{"activation": "swiglu", "vocab_size": 7687, "beta2": 0.99, "grad_clip": 1.0}
Below are experts of layer 3 (counted from 0) of a mixture-of-experts language model. Rows are named router (the router's row for the expert), gate (a neuron's input weights, with its number), up (a neuron's input weights, with its number), down (a neuron's output weights, with its number) and show model dimensions 64-127. Each number is 500 + 25 x the weight over its row's rms, rounded and kept within 0 to 999. Numbers have three digits each.
Before each expert's rows: a language model's description of what the expert responds to. This comes from a sample of Wikipedia text that the model never trained on.

# expert 33
Description: Function words, connectives. Prepositions and connectives like to, of, for, after, when, without, especially to after used or able, plus table separators.
router:503520512530500459489484546492480497507528468489497483496501479527498513562513518494522498528532479536488516521501486535445528504456474508488511449525462531442482529520493523503513518508518509
gate0:484463474486463524517488510483481516501511478488525515421535494527518481444499506492473476493465460508483482529481458527495543485524495500490531522477563496535481524493495517487496540520566494
up0:538458508561516440502491489491479534499477552503474475509493465490490510517482499516496480527497478508539517493511509542496508500449490533508495515489511500509518505500497495496534521509478508
down0:502521519467461511515496496502495517497474532507490504493500493528499508473475502508451521510516514461506486496500460497491506477483495498478490500483495452497462504502511517519466481488499491
gate1:459510498499519510503494480524501516494468487536475492518510473463445547519560514501479441538500484475505451498515470510526496488479504524523485535500505518511472467486520510466490492539490523
up1:476499523510506498536510464483487501516480544495500523482502499479514512476482500490459500511505463476463517499494502472470490456450450496520497523515535527457560538502437498485522496515485485
down1:521488511545556524500465527481497523523485514526529508522522483494510497523475509504470510470486513455531487490511478496456505550484494551459516515505495487507486469524481465489543483460479527
gate2:488540493486520496485487488452518480509483470496492510491526493500518502451496494498477526499531489540508532508514485503497508493486494507531497461470466544499491536481520487490492454488459500
up2:457486484437523534518512519532489482525491524475505497531493537510491513525479474479504507495481553441499480456488486482510511503540472464472507550534542520498529522488465489511523515475566516
down2:530501497486515417462506558446472510519477499513538500533515476500486496521476479506531482447480498513493489471478455458470534462533514461510498527530476556494508484469515510526502511504525494
gate3:521480469503479499459485518514488477492493503513510518550512502528523493500479485512548524519521503510523527504488554448498560535533500576475519475521518485496502454503493477551499501495499440
up3:552454531480469484467478516505475494469460467528459537521517489496500512491484498535522490541529479545505493503437500500490518527509493520483527466486507535474466488486478535510468522526515418
down3:535480489510561538498481483519508518517501514504454472523538483528452471556452517499482520500508504539527480472484496518482484511465521513457511474474516487525488490515489468458529471502508495
gate4:470510507509525521507526493497514466550474527474532497450496491483507529529517481492506464507552481507470451455483495492510496468507528483450506492516490482463456495500501473458510505468544500
up4:471468505534518514513501517477534479542509561443497460478498460480490542544509478505512459511499465504453468461506474530505505487488498442467503464517512509467459506524472475479524508503529503
down4:475467529510498496515459466469494535540451507469528469538495459541515496558501523525519515513504481495496492519528548494533498508441467497505478504517545519506513486497476498487480509451517487
gate5:544539484461494476528514490493482495486535478486474525508453497573544481481543514491498488491476472463526527532519471467513548486528472508477493484499447510490526543511479479515504499489465505
up5:459489458524486518507448485503524497516532496521527454499527527485456532527466493503460506505570529516506469496538502500495479525502509516494490493499549462550450451501537457486500474460519532
down5:454495486499474521544460501490487496548498499528501486481476490523496542460482496535474499510454515511510542505493538474502517475512530478474551525463478483487482525498529526485524532460492474
gate6:539464477503531494508510499492492474487476539503540487460491497449515532504497506479493530502495474497462463493465467511478535453501490497491524485526528514477471452527502514499529527434555520
up6:473539527479504519486492516516515525522505512503496500523508471507539484489502541503485472474560532488495496484468498507493498537554462438516502478487479518497497537493483492533502521500493445
down6:461474492489515484532480511546512502476457469454500504540493510465459565489462460509465507512498465465494476523471491541490470476481462492484467533560510527500474529515490483489566548528498518
gate7:541510490482512512475527486473471475529505458449488506456458503519459529536503507530510528524480531471497512481524489462483521513498569517448490507470514525490537518482522443493519510492478506
up7:545533475492495489493530492454448503505505473477462523484484480523468529499476480513513522504481501485471507500531478469471523494479561518460509492464503539482526492486533461472529503510452507
down7:486474504474493497498497479474463509506479505519494507537540551537473519479482456486492534462488479517494484522519457520501476482488482484503494473510513529511483487532549523479490510476544498
gate8:511500468498504513525425504510527504514518503551539544483500488529505470542542512495489472489523492476460506519544488484512516480480509520540509458493501483513505525501533488529504524504518504
up8:517569490517515492465508481513503510508506514497487466496482519489476490453507537511487489477509521545491491478495517480498464537503448561494502489511485460537536432488499498493497492482469470
down8:516475506569481497436495504467545546537495506507490498499508485530509480513472526505496476522496518475524482502537492514488528508502457462510513520461457478485487461477499468463509508502496474
gate9:507486496526517500550510476488551469496469555533494489497463487473509539509519522482484532518485533486503454466500510464550475527494476490498450522494517488493441485529462504484510493482535467
up9:493453496553497494523478519448512509483514571497522473494472481518498536526476478497486493519492550506507517508505494519514489496513502505485477461487490490506486546539478489506502513485512548
down9:516529516525497517565477521465521535479520479442493481521466496538553509522490470470497536511518467523522514443504497525480494524491450517472527454494506526487539543535537492516532502484462513
gate10:491454516492525487492506503487479517484492496483467478532517448500496533497461449495499519489484514491469491510483518527542494503522518480488537572535485514494507526495534496470511505503519506
up10:542526513506487529481512521511527455541515502506500504500532505478488447478512529487472523490513497466491485452476502491442517517529504577473475461493508478522472443530483516500517542481497499
down10:497479472500524501552524488476482474525491507520505508490499547515453504517501490491495492515511509489471510456503538490523534525479460506514491467499488444476509504492486484513489494516486506
gate11:497511504476513522500511495483495478521479520483511523489518511534533514467522507491483489462490518487547466483503531500528513514481566474513488486465523480525507540506521453521487479527528515
up11:498525492550529484490491520518475471532489529474523526441470467556531565503500496509504497452510477500487471514526499504482500541504540547519508466527523508494508496480482469483504527515518493
down11:508517495498437500476490536518484522469476516521468494466484530458519500510501492480523475511500540502515522503495464498446486558477504506516488519531492511511503470442509471464558538464492472
gate12:541496450496518481500498489473501444492528507478486490531506522459494481486493497505459504511485488483550494477501511515506502535499487460473487511465512518510516558517524496517491458519453471
up12:468507535474505528513511494526467536536470524528517551451460455529508497525512532479519515474484534476416502513504514477506489515535469521531502503500506482502506483454438499492504518477475506
down12:546502474490562482477479472468497481489512450527491498480502457461553512511515506497511525539563490486514558491469508496495467486457552525503504531473470514487480496445510537498517482507474525
gate13:531499539460468501535528508503493411498519503505470534476481488498505467472505481485517504504459497495480512482458523476514447442525483527535492499500502491499536498519496537528471484499480502
up13:546495538489450486499531517501464473479512505547495543523529463541519502483510466497517487517487470538415494526461508499473500470538477514535520445498488492471490501525496560548463531510484493
down13:547521501485497526484499482484508547446482520507470520477490446480493502506520517470503511488541523512479504536476556558490462543482478506489475510531501522488508522535517465541481477519441497
gate14:496523502524491501501530502478503466491455531512504504510443503464514524425488490499485493506526499526494508507498529506510495518501425393540539474486528537499474517540472502504491495510495473
up14:480490498534510516516497489543561487512476509497489502512527513513425547551525481493474514474492518479503490478534461524479481509509503494510469540528488477506504494468461511481531518513515514
down14:504499513498526499516540515463513487492511522479539501561522510525491520508498480520510539501476486457471470484543485470476515442523471494536492523448512513514535517483513542498476517476497556
gate15:563509462478473471501479504491487500497513481527462484528481471440492527445470528509544512540523481513498499483493513499498437499481464541498485503487520521520470491510501477492499540515512494
up15:522482486536501495501493485517509464507500505464488448414466502508503568454457515504478478493520490485503464481542484468497440482455463513484482517519499479501476497518498445517511488516530496
down15:529505525497492498506487518543441524533484512542513480515484501462510512477515493546539526516506519494506532478527456528526476510487545496511435489529496498515502515510523492519493492438505515
gate16:539496504546481478513534491544494501478487518557471517530468494526508515496525494507496475498461473530496470509508511517518507519537463498473511503493533465503501481489525501466487512505461445
up16:507496501493512493475522486485516537503519522517467512478445504478522450511551530535512525515494479507480500495508480506517486536491508487482486496463535458514556467487522461430496508480489494
down16:466477535468509489455517471511446474499531490499514518535516512546499517536514530494503482499508503497551465512483546504492515474549485485514496548541520479483496485478463502475532498478499497
gate17:495528450517481540465519497489544519533461496500561489497487510498506461506482466524496496494496528489463508479495497495527492523528478424500525529512527505533504541541509498523505490458562482
up17:497499508436474486520479480535471489483544470520469514511500547497462527457523507486540495518516487472515515484496539495490516495479533559554472537482476504487482476461509500499478493534436523
down17:454513547509478528471501483539521441499467532523521483495513496541518524572495518516518540513503500502453539490572498522537521516502540519456532504498466534493454507504456509499517475504522482
gate18:495506488490531509512473515486522515477506527472489512486545541483514494457455508491515483490502541528510531498515527491486516476479521429508518510500499508481533511511503487519523476480502525
up18:543506507482543531567511476505492504485478480507553530501460527521525498512523519500497540488523483469515521495528516477517509476500504493504495435445465530483458505517511482519515531481459490
down18:515520486493485478489520469495483486549486472520484482535492469478451527516470466500491475496499530505492496535473528551495512512472511474472458534519519513536510498471490455503489501526481501
gate19:551516514512492532487551460478506502496517462491419501571510477467497509492457514484502477520510501505490466475478485504485499502535495481501521508455488501485468461508471536489495521509493519
up19:528466493520509496491562498472528526504518506504402453548490506489463504515477498478493500495492502480544499450523485511487495468542464506492491502520495487499513454516486517523464513507508520
down19:493460480513519525452507502507481516517472486512480513507513492506495491523468466504519491496541510444510502485476390481491539512490451498460486511501495561510511512520515452530473459489544499
gate20:515466512533514511534534513501528524517511527503495493517516497527507501515521476497510510490465483506497497468475483525506600547482491481471506503496512499537455466524505506465476517510555519
up20:537475557520480498512495484511530497480485503500444547520529506567497479533495493503490540529471494503505546558483488499512536538494518495501509487497547510506501514498504496465503541539493530
down20:521484529527489512490510545459503555527513526460495536505513483473484506509513453471567465501476486508502492465490515519492513477475471498539496517451508471514455492468464502466482523444499508
gate21:530502515476487524495542494501494536505558493545464512506503502475489558467531486506514510491590510460514492467530499479501488495515508548489478551480536480502520466498478459492501524484474507
up21:508528522497486500450487524469499514488468487539512483482514481475467511483504469478529487480483503478501454471455473449499547505515486510501482444512489535521478517479483531479518523522541482
down21:504511511479530526511527510517501489503492522516471507485554472468461498502459482524507512492475561482455524491508463478491497540487534515517491427481517447517490460515484506502507494490539510
gate22:457452488515524505512435483481510489510510499424479506494531535481480509509519510513431527497495498489485524519503505514522508484479549482499484502500490506534469487489473524499452492464500495
up22:492455496545521446487520492473454516457489476489470496487517470500477549489450509518481544519502485487516478523523477507522487498477508502466503530529504530492492482474469507466484577520505485
down22:480516499441440508515507494478532556483532439519489550499508534507486490476503517484485484536534502498508528524532486455512508491516524525504548460509511503514508496462511475502478539510547490
gate23:463521482512519517572525483500471513499473482522519500499491509510535494457502523499478504489513501490501485477476480518518464487506498531492482460481521536551432494511479536479491468507558521
up23:524512542522474511464520500521507491518474507490497500513514533491471554518505457537502519512497442523512539476535539502499500489442504462509484525503504473479525488491541481478486523477502497
down23:502502516500497568518476504508534515489546534492512537480508503466518517456501478497480560505491482518485537469519509455513497433501498516500525431512524507491500495531482488483469497464542508
gate24:506478421533513485487493562519500496481503493498510515488517508481509548507533471505469501502537483482562511523474482484480544467512465427519521481569506526485461512524477489503486461497519491
up24:495562429510499511470475527514510481473477492506519507465487501496504538534535534501482504505530502503538498531506515457487497451525530468532534487517504521489493534495487510524482478515501498
down24:522562476491482475492511481519496511529479497538482482509477513475479488484527451508488537498496496493531519473553482512549478515474512523454505476569499511489492505549552477531529499498494462
gate25:506493559516543499534501501553487516513447498481540516477489535453482522502476515534476471502487528529531455475516496487534491534491468519508481475520533521544502538446483480490486490508498516
up25:513526493462479538497496484497545465518555538504487541495501513512529464523546495469504503469471501449473523502451509485492567501516513477498480526478470462493498455523518515531523465483490488
down25:520474496528499503452473510504479455491489479494482498502491454454506484547511544506506487475464528549486519495474504517502499538513463499476487556468525512517492489457481467473520471494476473
gate26:522466471523488505462523510505501446514486546486528482509540503516500505525477481500481418492536476479490528443532506492463481521494451493515493528505488441507469530511501471491508500489520539
up26:500486486504483480470521510477511466514477487488519484485540470495506474527501470478504494509541455468447514434511501495456507507466493510511526516527478477500478492497495508475509486502505512
down26:490484495498495463503478544484509506506484542519481470517507462473527489474486475467546506479516467498486528499500497494552527458522512482520485449551498520523498470515504512466456503562510485
gate27:506512474474481482528479511476515535477487450487481502525580480499527491488509465478493518502549524477485507460502508481473509492520509499496496546500490518483558488482487493508484546492442492
up27:504476514499510476553479468506533512505448499454490476504507481450500514485510484498496484501486486487431489415468506483520432497499461475505511504513524516501452494511491542504489501493498484
down27:491497501479486487493555485511463532466468467548508536500457483449470529515449467462487540497477509482487536519486539511526500508525496501475487507475538491528510499498544484498534483522460512
gate28:489479511475534531452476483541521505514451556460509512495502511493460495501460482512501499529526519517489489477530518453509500540510492489501500511504508511479500524474546486523510430480482502
up28:524535465521473494533527503504478465490550486537499487510480530511552527488536526506474523480484491472551518485509504509506457473469507526501478515498493457523513455516500486478484538521505471
down28:481519462506475548466506488479534460507515473510494513528483500493538510482519494481456518533489564472507508498499536495508525470452545488552517544517482491491457516521507465537467502536514557
gate29:454480519500496488487486482503545484517509514479478499509482484495468563545496479481469503486472518517519488480498493465505461520495518477531494548518482489495519522473476499497520475561509484
up29:465521487491508500519556507497502535504499453543499470486533506501511465457470484494470441502548488519486471509521487526452501547504472481468486474504489475510461489541504523487510517475489506
down29:520495487529518514504530532475481486509497533550500542467465492462530488476505504482495505499515502483533503466528541484490533473468473488504477491460505486511497494496533457480494491447495521
gate30:498472508468531480531473509499478545522448521497512537542526495531502528544510516500483524493491490488523506523503497524499476491488488516520494534508477514485559544464491512535499479509513506
up30:485474495480496505511551509526530522524462532543481463546524485483495470523525469494487535526494482511505500494508490508462473486492485483482480474486496529482536478510478519481490518496482473
down30:493488500538463505470480465544523482484546434516501505527503477461523506479506481513458514533516495520510471488501514531506514547532527437502543522492484547520501506505527510527538461523472498
gate31:478488474478464516484499502506482444537494479491532478502453557523519481495536499527498471484522482495475499468434509513491469487510518574517488488483533486546550499499521498549497481511517480
up31:471497514526502481496508538500487484517494484464521429483501502509490478501513444503459496480505471534489488489473503541483490480514532536503480465523501454521527498529520533526496490534526467
down31:483523526525495502539494485514488504494516477533485492462491497530486529498498511508489493518475522496487492493576501508494516501515528499484480507534527480507496506542537540493491494522512475
gate32:487490478473498489489487485498500518496503504512476569488474513469516520460550537496488513482505544490511463477494497464574457518498499518503472513494524553533459519467467494502513506497534533
up32:503453536528503536503505493505505500490516510451494477507524512521529526521471500516514464492496480515509547533468517503467539465534491465525505500509484440478523506510511478526504510492446498
down32:486510487491530536514476514468496503523534482493495529494504517511474466519516502469471460462538501571483501489494503461468476467545510526469508542469503492516523505515533493537493515512500493
gate33:498464500438479503533527500485520491499511484501533523491486553472532465481484490500509500525520460551509503502480506507472529508496528431496528512442475516476457459508489445538505471488485518
up33:491480536534481487477535505500519501489480450483495533488508462487438475488487501495493519493530487487450487540540507508480480488486532453513476474486484522467506494518534560504511466494493501
down33:508508523548473536533506550482509539432490506470520514496514495535454484509463484499521517492505501508463513525515494506531465543548456511505483471475484479495562547503505500490509513474481463
gate34:526447491530509515540515495480527500464483523506552496539540505482496487499479458509501475516510488529475496510507502511465554521544509474503510493478510499498493474551496538528501489483530512
up34:511508497501519508482458471506450502477534459495510521546527501505479526429424484530480507479509497489492444534507479516516515486508522494501501467533480507518524478499555513523484480479495463
down34:539464501490527538460531492531466495520470500507516504464544505492463461517477490497481466482503503554501479519473477466469504484522494501460502528547495533489518476498505500548503484492526508
gate35:525496509523442512461535514483547515471506463493485474526498495508479482497483484528519531532521433548471464512501483533473504501497509453463520473477526517509467473518490558460463524492489477
up35:512503505493526517506500509491483500511488532506467491549492485547548505512499509477478531493504513452527472524486479502485518477504478501505508485502495505494504541501489476525523491516453501
down35:511481474502474525474527515479504457522504484503491497521465518528468474520495514484507506509459508523469489492542534521496514498488509450489464492503489506519475457474491500515482514464492515
gate36:485502485483505486460495497496477473503525486479492492488530463501500495541540441481512537460440504495525507509507506506466516484531486524526530579531510482436519528486476481502527508494469474
up36:528533496458456530518503516503512499472487490490514530436491477532482498494511528509479499523565456482452491515495504490522499500463549464530493488477468512503488451491491524495481516530459485
down36:528525499558479490486519521499511487488531492548534500480521522528470522479477479528510498487452522517513473470513534497496490512488467506547513461469522499502495526511508513466496508510503505
gate37:508495499514494504481527540501554481522476487445492492509500490479489497521518479517519494557504454500517513488505485492464510566556497432521494507513495476503445496507482499486493483511538484
up37:495467497519488506509459531457483474546534518495484513504460520477556471505524488495474479465476495515469475548505493494464528516547452506478472477480510414527469496492487510490485472492511514
down37:485492495504519545502507457503477467510493515502465513509496503480505496506461468504459524489488489526484507474483533498491541488490492498525517510487517495502504425509494486494467493528488516
gate38:453445534518501503476502498488544502528501553486527486472456497453444510510528483507495468512471508486483481502515516498521495494506489447506490469507506474491483504448512477521495460496489492
up38:467468533511514525462518515488482498518489550482542510465427521473452500501492488530505459513492477493503526473570520483483508529517491458517472449463494462523489513457505452518508438515493493
down38:485460490479506510480507510482482476504512528459478503469491480494522483487550508505523492498505453522528511532515459522520506507510519485518474471491491508523547477460512529490472520493502469
gate39:482479474468495499444468523492511522509476481476492485539507507517479539494506455521466500499529483477553514416462467495494539514532483463521528522494507535494437520487497471507503497473527499
up39:538467496514505508512497509518509523511514499491490501509503518514489473465510516489450524515527541507497523474471499485474523525535445501506494495458514467529495532510505502483523516495544518
down39:480489475535494554518540492526518474494497482517518527534503527501512498509463499551472512473520507524492516468485475504493551513504535522490529490488502500481557499521502497463528479551525474
gate40:461479528533496489488516505511504490498501497496498472506515478467506487530516505496527497468424498493542449546477476506508485509477474502484490517533483472486528545449475500502510498486530500
up40:532513469502460527493493517471504486560499531502508486479492481552441478482460527474480530550508490517445478490509490490481560503464490482495553439496475503518503461533512509506494505514554474
down40:489523477476481484478507500522501497425500483536505543504527543496523505482511472514507482477502496509496507522476502494507464504470523471589481538477543526540496507457502536496466498516502493
gate41:564487490481556512539478488481479516468469492465489478492532493519526484500492562486460493517559507475550523510509524489521554475531494523513482512467496499490539491530510473483503529469480531
up41:502441520498542465474488520500468501492484533429484470519528520530463474539511500507505486490466501516572516556527543550500492453520514538511505506525478444514587528477503451523512487455458483
down41:489485479513538490493484550477514548507501533501517480549536519528474497483518461470529514476464479507467505475447496470476531461517509535570483464482542502461498520482476509454499522493532514
gate42:512523514460535511480487469559486501512476514519520511524523533491476483524549540512495522500463538491513471429496492504503499532529457487516473508498527478509556512492541469490525478479537444
up42:497539483493522470503492492534468475525497506511499508486502511494512481525523509502505532503472510482520456448520468517499470542493468473514474492529521507505555474451520490491526504473494463
down42:492532454468461505555475481513523498496477491493492490438467507535467474503511478524537530529537536494507486520492503504504506474480502487518481475517480557479436476494478484501508509490494469
gate43:536507494527506516464485499533496509462438487509495507502506519568458531501530499492504471493517507525509495488500516504477540524476485472535453510469541477477500513446497508468498541511551425
up43:534469505528464467495493495508488484479533496490551479512486509527531477455465475536506467512518515501507514521513526504486514486503479494564473463513496447493489517512519476554486474490476512
down43:517464522495520496484559526526500494495482533513450481509510530528508476556500481525522486498517486486517526487514480490509495509532535497522493475500465480474535534464499511517466511517536495
gate44:504539543534481522514554490509541474481494519545503486544534487510517488478494501504525494473487494525486458495481505514515551513500480468488501459502514495515494452508490540518493487481493473
up44:493489497426549539516489489520480521511496493509532522500478531461524526487528507527494516501545486472502505471488505466521455497551538523528482523452492519503519474499535448503483486524500513
down44:504507500462516503500527505548508516458489535511519543517544516521504510508489478512527511456520524489533475480443495485482475492555517487469490501466518486555505507475486452495530496482515532
gate45:487500486450548500549456447541459505523541483511523539546523491535485529468492496525477467497510517479530508499540473506543536502505495512561454543505469459519565503514532500485493510518491470
up45:484492514484517471532463499513454511509535476514500503510515483558499505514491471505476480512504476473520522538534492526482508498464507549496513516504464464542527508518535505491493524479497485
down45:457478511513471476496498493514544527501465466477488523502465523506516498508515518476468483556487503481505507543529500518481494508481524458482524455500500472521441520500549508501463502494498479
gate46:506464543516516479534473499506522481493475468464499495522509518519519483527514534509502510459473484509514524510511485503465423516451496524526539539486513524473519534483475496554516493480485462
up46:515541505481467521504503493489489493514523467487489551532484486553491487461425511531532505535527501529447524504495521528453533504540530512519522470452487480501479514537524526485491484505473496
down46:495502520501463511501530519514484521476498481547461508517543504516484489499511510502549504500460493522529544535500503482527469522442479472520505483441532506537517505473517525509451518506513462
gate47:538470524503473492495476463504533501534538488511505487559520513490505536522550517531506466541532494525526503480516521495481484528453497512520487517456497480529506519524477489475500472451487479
up47:500527511512496492517534534500507501464485511453470526487478448523518460484436456507479525513477460504488518501481482556523507497542521518453492473519535524500481491494524495491499531553484501
down47:500556509451487506475489463522501522476522495454510516488497534464471497478491483507523494447507459496520517463469478520521524512457516538551503496505522515537510512508493500486513509487497499